config.yaml
normalize_top_k: true
norm_place: "peri"
lr_head: 0.00792
warmup_steps: 200
seq_len: 1024
Below are experts of layer 9 (counted from 0) of a mixture-of-experts language model. Rows are named gate (a neuron's input weights, with its number), up (a neuron's input weights, with its number), down (a neuron's output weights, with its number) and show model dimensions 256-383. Each number is 200 + 20 x the weight over its row's rms, rounded and kept within 0 to 999.
Before each expert's rows: a language model's description of what the expert responds to; "gets" lists some tokens that make up at least twice as much of what it gets as of all text. This comes from a sample of Wikipedia text that the model never trained on. Tokens count by the router's weight.

# expert 47
It responds to: Leading spaces, dashes and minus signs before numbers in statistics tables, plus · and ± symbols and catalog terms like JPL.
gets: " ", "–", " —", " −", " ·", " JPL"
gate1,172,267,219,209,214,261,214,194,203,202,205,206,203,202,199,231,217,218,202,227,224,187,191,154,179,164,183,194,206,227,199,202,193,168,211,180,189,212,182,193,240,199,211,166,204,228,204,235,197,201,203,207,204,186,212,191,174,218,192,194,186,189,213,194,186,216,210,176,216,218,192,205,207,198,201,192,195,216,187,207,176,187,179,184,220,197,195,183,147,197,170,205,206,195,197,184,210,151,176,189,193,196,206,198,247,171,217,205,206,142,202,218,212,198,196,183,190,202,209,185,188,207,165,181,211,217,202,211
up1,233,210,182,200,213,201,199,177,194,185,190,187,167,184,201,198,206,195,172,209,190,188,187,165,170,215,227,174,197,189,166,198,190,167,220,238,181,207,241,187,189,197,192,229,162,186,169,196,174,196,213,233,176,213,196,211,200,233,214,190,188,185,146,227,180,208,219,180,195,250,194,189,221,207,199,229,166,219,231,194,210,189,206,226,189,196,221,202,221,234,195,197,193,178,185,221,200,240,193,197,197,207,180,205,176,221,181,198,163,163,208,210,198,213,192,161,211,214,206,181,180,195,217,222,194,184,186,192
down1,165,203,215,194,199,238,198,201,177,189,201,210,206,194,179,217,205,196,203,181,193,159,260,204,219,200,217,202,191,180,208,210,247,178,177,192,185,221,192,204,185,168,185,237,205,204,195,204,215,227,212,183,186,226,228,219,203,195,216,185,199,199,189,179,187,190,205,225,205,218,202,191,200,236,205,216,216,181,186,199,202,176,222,169,169,212,194,211,173,212,206,174,181,218,210,221,172,223,214,222,209,215,222,208,208,207,198,193,190,210,185,169,189,149,217,209,172,200,206,204,215,199,229,170,190,204,228,162

# expert 56
It responds to: Pipe separators between numbers in sports and election tables, plus word-final vowel pieces in names, such as -o, -ena.
gets: " |", ";", "|", "o", "i", " /"
gate0,179,240,237,230,159,160,158,209,213,195,202,200,204,195,218,207,212,198,207,216,234,197,218,174,190,172,166,204,223,153,195,222,225,189,201,225,214,211,204,181,212,201,207,182,199,197,213,204,203,201,189,195,237,209,184,200,215,219,188,204,179,190,192,190,182,173,169,210,152,195,197,231,192,225,183,168,203,173,175,247,173,184,212,159,185,195,199,211,193,205,195,142,194,154,207,187,214,172,205,194,197,221,212,200,191,185,177,196,188,187,230,168,211,190,185,236,175,192,208,191,210,234,171,223,175,205,211,196
up0,177,208,177,240,197,209,208,224,248,204,198,201,225,187,198,215,207,201,216,187,244,232,177,237,174,216,191,221,209,223,190,213,204,203,205,217,172,204,174,179,200,190,238,201,197,210,236,207,216,196,239,148,192,191,181,162,208,215,199,187,200,185,206,208,210,189,211,201,191,215,194,178,201,186,220,188,214,204,224,185,209,210,164,209,192,170,198,213,219,218,186,159,177,202,208,217,205,203,187,195,194,214,173,182,168,177,242,210,228,243,196,195,237,203,207,192,207,182,195,223,194,202,225,186,187,219,211,176
down0,220,170,193,209,179,164,237,194,238,199,195,247,172,209,157,212,204,161,233,187,160,179,192,228,217,200,217,194,214,148,200,173,185,210,212,176,187,219,181,227,211,192,189,213,202,193,198,196,193,210,206,147,197,199,184,220,201,195,187,179,176,181,243,211,191,199,194,209,198,218,179,226,211,203,205,197,185,210,171,205,209,202,212,213,205,187,197,197,214,218,180,214,183,180,228,220,185,218,194,177,182,180,231,217,164,201,173,183,182,222,230,188,186,163,190,197,210,191,195,197,211,206,175,221,163,226,214,174

# expert 7
It responds to: Commas in bibliography and list entries, sentence-opening pronouns like He, She, It, and who after a noun, in biographies and book citations.
gets: ",", " he", " He", " |", " she", " She"
gate0,190,225,203,222,232,211,189,181,180,209,188,214,210,174,191,202,188,218,223,211,219,207,171,205,203,191,195,189,179,185,203,204,186,205,203,176,203,181,236,187,186,191,201,194,201,205,185,217,151,221,205,164,172,191,237,169,222,175,207,156,172,211,198,221,205,230,197,203,213,189,217,191,161,198,172,188,182,177,175,185,193,203,230,188,200,212,192,188,173,183,218,166,207,213,183,225,174,174,151,186,195,228,206,204,221,214,211,237,225,163,207,184,203,181,153,246,181,228,209,170,203,211,215,212,201,198,165,206
up0,171,204,208,168,192,233,187,238,203,170,181,175,181,202,174,202,193,182,225,201,199,191,195,200,191,172,187,224,209,212,208,234,203,193,235,235,173,205,200,214,169,210,229,181,177,217,171,181,187,211,201,171,215,194,173,226,197,224,196,201,198,232,219,191,208,197,208,180,194,233,181,178,148,205,187,216,224,198,221,230,210,177,194,183,199,202,182,219,243,204,200,168,189,230,212,255,223,193,180,206,210,183,162,162,200,206,174,213,184,194,196,218,179,195,195,147,193,199,190,190,169,188,235,196,207,164,175,211
down0,207,187,211,195,220,214,190,198,187,198,190,226,188,173,197,226,188,192,202,200,186,218,210,230,174,234,196,214,191,177,197,258,233,183,215,174,190,177,194,165,186,209,172,204,232,192,186,176,211,195,170,196,216,213,206,207,187,231,213,192,202,206,195,208,187,203,192,213,230,189,206,243,195,183,175,188,169,186,225,211,234,188,233,177,204,179,192,208,196,173,243,224,193,228,197,212,182,215,213,235,194,233,206,210,181,208,197,185,189,175,221,195,162,219,204,164,201,228,206,209,187,217,219,169,182,186,229,185

# expert 15
It responds to: Verbs right after a subject in narrative prose, mostly was, is, became, took, came, as in "it was confirmed".
gets: " was", " is", " were", " be", " been", " are"
gate0,206,195,203,211,176,202,212,196,215,181,176,180,252,205,204,209,186,203,215,194,186,210,187,175,204,201,197,232,187,197,175,225,205,206,214,182,202,200,247,175,182,198,200,161,199,163,200,199,142,192,188,182,151,201,190,211,180,154,194,229,213,230,211,215,185,219,188,225,203,148,177,177,183,179,209,215,186,206,193,191,162,193,214,199,245,203,222,198,177,193,163,214,206,210,226,192,152,172,235,224,180,173,157,198,218,231,178,190,168,188,178,188,215,200,231,237,188,208,177,191,200,234,189,230,184,200,218,223
up0,199,201,203,218,199,220,192,211,197,213,185,162,207,214,204,212,215,200,200,207,169,210,186,195,189,209,215,263,212,205,171,217,170,207,168,202,213,217,169,197,225,213,218,193,188,193,186,214,210,208,183,194,216,158,221,212,193,248,215,185,230,176,200,186,212,195,212,187,232,189,200,181,205,144,190,203,221,231,189,206,199,188,191,206,211,215,192,206,183,207,181,189,206,222,227,197,198,217,196,189,216,191,197,233,184,200,239,188,203,190,223,227,177,216,189,188,207,208,209,174,148,212,151,197,225,219,196,213
down0,203,221,204,190,175,219,172,186,197,193,191,180,205,198,151,208,187,168,174,172,229,187,175,196,203,194,190,222,222,188,214,233,229,192,201,215,238,171,201,183,228,248,178,225,198,182,196,177,194,199,220,194,210,208,213,215,202,193,187,223,208,211,201,202,228,164,218,223,230,201,213,196,213,203,216,195,226,207,178,186,192,217,169,198,140,204,219,181,218,205,225,213,179,189,199,182,161,207,169,181,200,204,199,214,198,234,230,226,209,190,185,211,194,217,214,200,171,171,205,198,230,193,184,190,209,203,213,161

# expert 20
It responds to: Possessives and articles opening a noun phrase, such as his, her, its, The, plus color adjectives in bird and disease names.
gets: " his", "'s", " her", " their", " The", "-"
gate0,184,192,183,197,183,167,230,140,173,201,191,214,215,193,188,213,235,206,207,198,229,188,233,198,223,229,218,241,196,191,176,196,220,187,217,171,161,222,203,204,239,211,178,189,191,164,184,184,215,184,236,228,219,218,209,224,218,192,189,187,247,174,210,185,174,211,208,207,162,209,208,207,217,255,210,210,172,177,233,189,188,175,179,182,211,201,187,192,191,203,191,190,226,189,195,213,176,208,228,199,188,236,215,197,201,231,193,183,186,200,200,216,181,198,162,221,212,187,201,171,173,222,223,176,181,190,220,193
up0,176,190,181,169,230,224,243,203,186,215,192,234,186,201,169,184,201,197,230,171,232,177,216,227,187,175,226,185,166,193,211,176,232,213,204,211,150,198,220,191,188,201,201,230,203,217,201,196,183,204,192,189,210,181,189,225,188,197,204,198,180,222,180,259,174,184,185,172,193,177,200,210,214,201,184,193,187,209,212,184,202,222,185,210,199,168,202,190,207,197,172,211,250,208,174,159,227,185,192,250,215,197,216,214,188,195,176,222,212,179,228,175,198,209,198,199,179,232,207,210,206,182,200,209,192,210,182,229
down0,160,225,188,169,203,227,210,203,209,159,198,172,180,182,211,194,204,196,216,204,231,208,193,170,208,182,215,166,188,173,183,202,180,188,187,228,225,200,192,189,186,195,224,171,215,179,205,205,165,211,182,195,246,229,193,186,208,193,183,182,243,170,179,181,210,233,229,160,208,180,195,221,209,179,180,171,168,176,184,229,225,200,197,192,208,191,176,196,187,187,190,188,183,214,170,209,209,192,194,174,214,217,180,205,216,180,172,180,221,201,214,169,135,214,230,204,200,190,218,208,204,215,208,205,171,171,169,189

# expert 23
It responds to: Articles, numerals and quantity words opening a noun phrase, such as a, one, some, several, many, any, first.
gets: " a", " one", " an", " two", " first", " three"
gate0,187,204,189,210,192,178,227,206,216,198,196,210,205,169,175,187,197,178,175,155,204,212,210,189,210,188,239,209,217,233,169,195,202,221,216,214,212,191,212,192,205,168,193,211,205,204,168,141,196,200,209,230,221,191,212,191,206,195,171,186,210,170,214,200,184,203,227,195,191,195,206,197,214,227,201,213,199,174,196,192,171,227,148,198,177,230,191,176,213,181,175,192,176,193,222,203,186,188,175,176,183,245,241,218,167,209,176,201,191,192,162,192,187,223,209,209,200,174,197,211,199,183,185,176,199,196,201,210
up0,160,210,169,194,245,181,195,232,196,206,216,206,196,195,197,169,179,214,229,212,210,212,190,217,185,210,199,210,219,200,190,210,193,204,210,241,206,182,167,189,208,227,221,232,222,183,183,192,228,181,227,178,187,221,206,241,224,207,188,215,220,195,207,224,176,183,181,184,235,198,200,204,173,176,205,173,158,190,189,186,196,212,149,212,170,223,167,228,184,210,207,196,226,180,219,223,195,200,206,175,193,199,189,204,195,222,206,195,202,155,194,196,192,184,171,201,161,191,225,193,190,167,192,165,205,200,232,189
down0,174,216,236,232,192,181,199,194,214,176,206,154,180,202,173,174,204,193,185,205,184,209,180,224,224,171,212,195,239,211,160,213,230,192,202,193,190,188,226,213,211,245,184,212,211,191,200,161,198,224,160,183,195,176,193,214,217,186,188,236,234,194,211,208,222,178,196,175,158,213,193,180,219,171,232,192,195,210,219,177,198,169,155,197,197,210,209,214,220,193,194,202,191,204,180,188,211,188,208,200,165,220,204,215,204,197,158,180,190,178,204,207,161,190,210,223,181,195,235,243,196,191,178,226,160,224,172,217

# expert 30
It responds to: Line-initial dashes, bars and semicolons opening infobox fields like "- Members:", "- Education:", "- Attendance:"; also the preposition "at".
gets: "-", " |", "|", " at", ":", "==="
gate0,199,229,240,215,161,194,216,237,162,172,241,213,185,159,180,203,205,229,160,179,212,178,207,215,195,201,222,210,213,169,175,217,225,198,192,221,223,222,174,201,188,174,182,181,195,179,224,221,180,182,235,221,186,196,189,212,215,169,235,183,218,204,211,147,225,194,188,219,211,198,187,236,185,209,207,190,207,177,184,213,228,187,227,222,190,205,219,186,178,206,220,201,193,189,189,215,240,213,221,198,176,192,180,191,168,162,206,158,190,189,201,183,197,198,235,192,188,217,200,188,192,178,190,215,201,219,226,214
up0,187,175,240,228,175,198,204,165,224,213,223,203,207,175,222,200,216,207,184,214,198,179,187,183,216,190,214,189,192,238,218,185,191,163,212,178,182,203,200,196,211,224,217,179,180,197,195,184,217,151,175,206,198,227,211,222,218,190,221,174,154,187,182,240,207,186,176,193,208,219,186,172,189,166,176,219,181,208,204,196,201,225,205,222,223,208,218,179,196,197,191,162,219,194,189,219,193,190,202,182,177,173,180,227,188,177,184,201,171,200,217,177,203,230,214,242,230,199,234,224,217,187,219,182,190,216,241,218
down0,196,213,182,234,212,206,186,190,189,193,176,193,233,203,184,224,218,215,200,192,179,160,220,208,214,206,214,208,216,215,185,215,197,192,232,194,184,178,212,183,221,209,192,195,222,224,170,188,192,173,208,231,203,198,219,173,174,208,234,236,183,187,226,186,172,199,200,196,240,163,215,184,187,226,185,206,181,239,198,208,222,192,231,194,213,216,180,203,261,154,201,201,179,182,186,181,194,192,240,235,203,216,211,210,175,162,169,198,206,199,206,221,186,173,185,206,202,180,180,200,199,214,208,185,195,221,193,204

# expert 18
It responds to: Commas, periods and connectives like when, where, because, however, but that join clauses; also final year digits in "In January 2016".
gets: ",", " and", ".", " that", " but", " when"
gate0,202,199,212,244,212,208,195,229,218,210,230,191,193,228,192,212,219,191,207,205,197,164,207,203,233,179,167,234,252,183,177,202,186,202,194,185,215,182,207,232,208,217,212,191,210,204,212,205,182,223,205,218,203,211,214,194,147,178,182,183,173,218,223,151,159,194,194,209,180,212,186,199,175,224,183,191,208,205,196,171,163,164,179,173,194,201,197,161,203,177,206,215,194,186,235,178,196,187,205,188,183,190,217,179,211,179,213,207,206,182,213,183,212,185,208,236,212,187,220,226,213,204,221,187,184,176,205,192
up0,204,168,236,207,182,200,222,197,193,234,227,171,215,204,211,211,208,198,192,231,188,195,186,196,191,185,192,184,230,170,197,185,174,184,228,168,196,166,214,224,189,183,207,160,204,229,196,206,196,181,189,209,223,195,185,177,210,210,233,199,215,195,219,203,211,200,178,194,197,233,226,200,179,212,179,209,198,231,211,207,191,191,214,202,202,183,202,202,194,203,187,208,211,192,191,161,195,216,223,236,175,185,230,198,153,231,190,192,208,166,210,213,170,203,188,187,202,204,222,193,228,182,213,218,197,202,232,219
down0,194,180,193,214,211,233,191,205,216,208,186,220,153,228,205,170,202,168,180,175,164,177,187,180,228,191,203,204,218,169,186,189,201,205,173,208,194,180,183,202,193,189,179,201,221,187,192,199,213,237,212,216,182,194,211,215,186,187,211,250,183,195,215,215,174,172,217,204,205,203,189,189,223,207,181,180,188,198,201,227,215,222,190,232,242,145,158,200,249,209,218,206,205,229,207,215,185,210,228,217,180,215,213,170,204,172,213,179,185,180,213,179,212,202,200,199,173,213,209,186,168,216,174,198,196,221,200,223

# expert 54
It responds to: Table bars, colons and semicolons separating values in data rows, such as score lists, vote tallies and race results; also arrows.
gets: " |", "|", ":", ";", " /", ");"
gate1,186,201,196,216,196,192,180,174,178,209,204,185,186,210,219,229,187,237,174,217,208,194,198,184,187,203,210,185,229,209,165,194,199,230,226,171,181,219,191,193,176,187,222,182,228,214,192,192,198,214,182,217,202,228,181,193,169,181,188,180,172,191,169,243,241,207,205,182,250,236,186,180,192,207,207,180,200,220,179,228,172,203,229,235,241,209,208,191,162,183,213,193,208,209,179,190,191,187,189,176,179,191,217,183,195,185,166,197,214,211,215,192,172,207,214,203,192,183,214,179,198,230,174,195,222,219,193,198
up1,225,199,169,237,205,188,169,195,148,238,209,199,203,217,249,188,175,239,206,195,207,213,238,233,211,221,156,177,219,199,194,232,206,215,208,158,193,192,210,223,198,182,187,175,192,180,222,178,213,194,232,178,181,216,198,195,218,227,186,232,179,205,210,232,206,223,180,172,189,221,241,186,212,165,209,217,192,194,162,158,214,190,224,226,164,162,192,174,214,190,172,182,183,203,198,198,201,190,193,221,204,174,241,217,206,194,200,159,198,200,191,165,183,185,191,184,219,164,211,176,181,231,191,193,212,180,180,178
down1,157,182,181,207,202,168,209,195,198,183,200,172,222,190,210,223,207,175,172,212,191,226,224,209,191,206,168,152,193,216,203,234,199,199,229,185,178,208,229,214,173,192,206,163,193,195,196,191,190,209,206,197,222,211,214,186,177,180,204,177,179,219,176,174,230,208,175,190,208,196,178,167,213,211,162,167,219,181,198,214,195,221,219,231,254,215,184,231,227,165,191,228,171,176,193,186,201,214,190,205,180,200,189,167,215,178,164,194,232,208,236,216,195,196,147,204,185,212,182,213,182,188,191,192,197,199,212,210

# expert 26
It responds to: Prepositions and words of place or direction in geographic descriptions, such as in, near, along, located, north, west.
gets: " in", " on", " In", " from", "In", " at"
gate0,233,188,196,185,210,227,222,190,190,216,191,197,174,214,206,184,151,180,219,175,180,183,200,206,190,209,204,195,171,178,168,205,255,169,212,185,197,202,200,214,194,201,201,210,210,179,231,195,183,227,237,211,197,180,189,222,185,164,238,211,213,211,203,189,188,212,230,218,194,217,204,210,215,188,224,197,203,219,184,169,167,222,197,190,216,204,193,232,204,144,191,187,150,189,200,192,207,211,168,166,201,244,234,210,188,209,212,196,211,195,215,192,232,200,212,196,189,192,235,240,199,213,183,177,226,179,192,222
up0,204,219,156,175,171,204,188,206,212,169,191,194,219,221,223,215,200,200,182,223,181,185,208,195,168,224,189,187,176,195,202,194,209,190,198,224,206,214,213,219,196,220,184,196,214,193,197,207,211,168,187,217,167,221,220,184,213,190,215,185,206,183,175,187,210,178,210,196,197,210,189,182,206,182,184,225,235,160,203,209,237,226,199,199,211,163,204,203,200,229,216,203,188,199,218,180,217,194,195,168,191,189,211,188,212,173,215,222,171,200,213,234,180,196,238,219,189,168,158,182,226,207,201,209,187,201,167,207
down0,216,182,195,205,201,191,215,212,174,206,176,187,195,224,217,173,162,180,179,217,163,219,214,207,149,191,177,192,203,162,193,201,218,169,203,187,212,184,202,167,172,172,225,176,206,230,168,204,248,187,203,187,195,192,207,207,183,224,215,213,200,190,188,215,190,189,193,199,228,206,198,211,188,210,186,198,201,192,242,208,197,198,182,194,218,189,200,209,208,192,250,173,248,207,184,188,207,249,173,212,225,227,187,183,187,202,187,222,223,176,213,194,207,208,196,194,174,176,193,192,225,212,190,183,208,202,224,200

# expert 57
It responds to: Space tokens in tables and dates just before a number or date, as in "| 26 November 1975" and "October 2017"; also $ and £.
gets: " ", " $", "/", " £", "470"
gate1,177,167,196,206,223,204,211,159,170,182,197,213,196,215,166,177,159,178,184,241,208,162,228,207,186,234,181,216,205,165,228,222,240,242,189,208,205,199,209,212,203,190,224,201,184,197,220,184,214,213,214,200,193,181,213,219,186,223,217,188,200,204,182,183,207,183,221,204,182,186,211,240,198,230,246,208,191,180,224,162,224,261,199,179,185,200,184,202,156,219,192,216,208,203,176,203,178,189,187,222,233,238,192,243,186,195,153,186,198,202,184,190,193,219,212,236,202,220,191,223,157,203,210,178,174,217,237,194
up1,210,211,197,212,247,177,182,191,211,184,227,216,163,199,216,196,200,201,193,182,215,221,201,181,204,164,202,227,219,170,214,211,206,206,193,220,154,207,223,197,220,199,201,190,191,174,187,206,233,191,196,208,197,232,208,159,224,188,184,219,174,206,191,203,204,201,204,208,220,221,185,185,195,203,221,227,233,214,205,186,235,201,240,183,232,182,177,210,184,188,190,192,172,201,207,200,208,212,165,216,218,193,187,213,182,207,240,172,218,204,188,214,208,197,176,180,249,152,187,216,203,227,195,216,195,196,235,239
down1,203,203,204,225,216,192,201,197,214,210,187,199,199,224,203,174,209,213,177,200,187,191,189,165,179,168,186,195,210,213,214,235,200,217,187,224,216,243,207,233,208,182,216,201,213,194,216,172,195,188,203,256,211,215,196,205,211,205,201,216,176,236,234,218,216,182,179,170,181,221,192,192,202,188,205,205,212,187,183,213,216,221,193,230,214,230,175,205,202,198,200,216,200,232,190,216,193,216,211,231,185,196,167,194,202,191,198,202,233,211,212,209,216,204,185,160,232,198,174,205,172,207,213,227,190,240,207,237

# expert 33
It responds to: Commas splitting city from state or country and day from year, as in Newport, Rhode Island and October 21, 1862; also US state names.
gets: ",", "),", " which", " University", "8", "7"
gate0,225,178,186,204,182,185,186,215,208,193,212,207,187,210,208,217,219,205,199,200,239,214,230,215,217,189,186,198,204,174,168,214,202,166,148,217,192,205,232,214,209,156,203,218,193,199,222,194,190,208,202,216,208,193,185,185,193,153,198,172,216,175,194,211,202,198,231,190,153,189,167,151,187,216,192,176,229,210,198,199,195,197,239,199,223,209,186,245,233,213,190,196,218,198,193,231,197,188,210,165,189,171,213,184,183,213,193,205,198,234,210,200,192,201,198,183,178,213,225,229,196,208,205,145,175,181,222,194
up0,166,164,203,189,187,171,197,237,239,212,214,194,190,228,194,225,201,212,183,208,207,195,253,213,216,225,234,189,174,201,205,198,206,196,209,189,207,197,222,182,220,206,213,169,199,226,171,221,217,191,207,213,162,202,168,222,189,221,185,181,220,222,211,198,205,225,194,185,208,210,213,203,242,198,193,206,229,220,168,188,185,198,180,223,196,198,178,208,208,199,194,188,230,206,195,186,186,191,213,200,203,174,217,217,185,177,222,200,208,202,176,207,179,197,187,169,178,213,223,222,198,210,183,177,200,168,214,180
down0,219,223,197,169,170,190,197,213,166,194,216,181,207,210,240,220,250,215,181,189,166,226,223,162,190,212,212,214,195,217,172,216,187,195,218,219,167,198,188,191,226,208,226,194,179,192,238,204,203,204,217,191,170,210,180,173,181,231,244,177,212,222,209,190,211,217,191,178,193,221,183,211,178,207,214,212,200,195,142,209,218,185,202,218,240,199,211,185,210,171,146,204,182,183,199,192,206,181,179,191,186,201,204,179,214,203,206,185,231,186,226,227,195,247,203,202,204,187,229,198,180,226,217,212,214,188,189,215